Weights of a small mixture-of-experts language model, trained from scratch on English Wikipedia.
Size: 14 layers, width 256, vocabulary 16384.
Experts: 4 picks a token, a shared expert of 64 neurons.
Training: a variant of Muon for the experts, 270M tokens, 4391 steps.
Below are experts of layer 10 (counted from 0) of a mixture-of-experts language model. Rows are named router (the router's row for the expert) and show model dimensions 0-255. Each number is 128 + 24 x the weight over its row's rms, rounded and kept within 0 to 255. Numbers have three digits each.
After each expert's rows: "gets" lists some tokens that make up at least twice as much of what it gets as of all text. This comes from a sample of Wikipedia text that the model never trained on. Tokens count by the router's weight.

# expert 1
router:092161096186159104148100119114129116131133139094118133136144109134128121129123095147136132154138165086131094108145097144100098112189161105092145111147077129130159110121111158105132135112108089138122093154088144107120141158120127125135122106112091148105116111155100135130137120127128114116161150131151082143134092103130115170111123119147125127090126128169128134111096127115200188142089109119096118164157164143153116146106124129148115109117131135133121093120109147087104152118126165120070099133101140115121095104115162102141174106096106134109129133142097116128118100126124109112118103134128172069139159097125088140151144137150133174104112133129118108103074173158150111094130139144123104179156117096108156120114112145150124135118094154102117147165114119134106185080149105
gets: " |", "|", " ", " 0", " /", " 1"

# expert 8
router:169103160118100119136118163121147143151141077151133139122135116113114102173141118097133115086089091149133166164140127139139161111092143111108099141096086169163122151099129122152152125134121157123143121146192123123079149094119155156125093111134127083109126153108145148120090094129156114155088090101125116102135100106133155173092123154075151125162098149099159136131134109099132112074126092083132103097115145116123150095121134117120131143146145119152167126165116150143088121083116123153164118162151115124150121157132132111158114142132140156148164129126109089153140178114120140126146135089138098162151132152167152149112114136142099113116094096124140143154160126083133113167160136111143114066109141114108133111138140120082088152115125155129131178093124129106108125107107130
gets: " of", " in", " to", " on", " by", " with"

# expert 10
router:110134102168142118151130141129100112113092203097116155126144082110119112100142137171150122130107140108171183114118129111126129102157159106129162120129175141124120109108129129141140135149122114106144127189123136102157101155110137149137116156116160137146123164157099097164163120093124136089134137115131126142169121099109132146123094085110128127108087103163141140136069152139194132177125130162123121143119140156144091190125114109123154135137134118163131134123121139106167178118155103130089107124128151080114115166115125105136152101112124078142133114140081138133143109111120089143114145107163161071096150119118108145133126136154187148133147160119129135130104168109148120072147097129121138129115114103143150093094114126157169112120146134156135122177135116142101108109153130
gets: "\n", " |", ".", "-", "==", "==="

# expert 11
router:136151138098108148097147084139134139108085093157140113165124109171085128146078114117157160171121121087151132127142133125120135162116119151193141144163148106146093098162172189109138157100122100135138125134176154107118157149176137136106105130153163145128116162132093127117156105141131132083125093119121182153145143123147143114108127136112136131158168127137123119111123130130096100076170106096121157136128069125094148108126128122119140093120159139113111121133142140132151107109093098162149166137179091124137084127168104138111119151157127157132140102172137176134127126123074173124153086110112139171130104142152138110115130115154144128127129100135112153128120128165140139135114103076160122117142124151103119158126127110127136135159156111099152114135089171159142094149119122
gets: " the", "'s", " his", " The", " its", " their"

# expert 2
router:135140158100153134140107186133153149142138106111165144129139146107162112151123096122126142177192101149090094162139119124124099146135141171132142145185084139119168138104100098116142142128114127135099127139116106141121142113158126141110168109112117080141170121123149112124144188116105119145134129149132142125138117126134143109162117122108083112135140109130131137126167098076095096152133092092125129134165121108123089149137083130110125104147139135109148115128151123132167106129118164103134123111091117114115152154127139119150126173131129123133104143109114129112126185167165112102118111168141115134124139100121102094145113094126162176139079140089134108106090092130089158187132098153134142097141157101119159119137124185162108108116130182155144191092142111108138121165138149
gets: " |", " and", " was", " is", " were", ","

# expert 5
router:115105165117096103146138128143145123127092178151175120160151130115089123183116134096172111134057104123141139149103134145141131127170152112138142182104163139137128088074124100100133114160108139134126153152129120132106141121093096101149127140140144163164109130125073111116082091088136119150163124118068131121151112108140138137100143181121100115124081089100085137109187139122136158134085106096152110096120144107115125151108115122109141088136099090110113162185153111138128141121142118110107121159175116119119128106091138132144109136140123131110139141142085117094140164098121134130112167157121123145136131127122082157137115122107119144145109157110144172129132137135122121143145120119112139127126128149129085148191118156103101094111120137144134188158157114120127153101106130
gets: " |", " the", "|", " of", " in", "-"

# expert 14
router:128072145145124130133157105129141149141135205140112122110151090140135123129162142129104084129070138137131111087096129120120140131114111129136134122092208110065119090125145107149080124148119107127105127156124108132137135148095121101145163169117130167183110131158098100117136125124154131131137145126108152131151134114144137131104177155100120138107119064133080107144135137165159108125095120152131098099141162118129145130102141159142138132119102110138119127142148130131114133162116149080079130133167121124094119106102119149143134073153141123138120133198120093111165154097169093130121109134100112133120143145100095135155132157098136133122113147109100154133115146116142138098121130111118147116086099154166115164157114106133089099097094112146105129170163131157128125072104117
gets: "\n", "-", " |", "|", " the", "."

# expert 6
router:118093125086093106116114118133125127109114146167161076161177176135127121177118115122140133139071117117133151159127120154102142126149146113139118156102133174137150118138125113140163107164090138135119095141152128127112124100088094103132135077149077113107102141128138160136099103154138114143109131147124115128141112112135105165093169162119112110149111108102100122084140070139100141105105136095172113086128143118151165144106115138124149096151114087104162147151122131133116124113142140111139136155159111149132129152128155131196134128152129139117129079113099154129114123112092127114134166092118140119149141141143133157120144150135091141087118099148176135117170114141120103126129125088173094095118108141173138137149151182114164096142121152110139182151138121085126167092105092
gets: " the", " of", " in", " to", " a", " for"

# expert 13
router:133074129139175110117107126094156139133144144148118137099107150137123115101152093131141119151100115163084148122152128105099101143107140153129147097146118166103167162126151066167143134129125118123131084138147109123123155075124142132139144109102109135145148129161196134137154152092112138159108140105112118115101107156140128146141104131096102113134088149137163148169144145084111126163168125132117096087142145108112152165158152157118110163157078185145133150097152158102107105149137182149094112086121147136151145162117158157170137141133169138120137104104140148136124128148142130158092132120140139139130127121096137167098113093088163123145136083145143125110186073102120107160101147150109127086105092147149140125118119129161130118122146115152137126129132121169151113139169141
gets: " was", ",", " is", " and", ".", " that"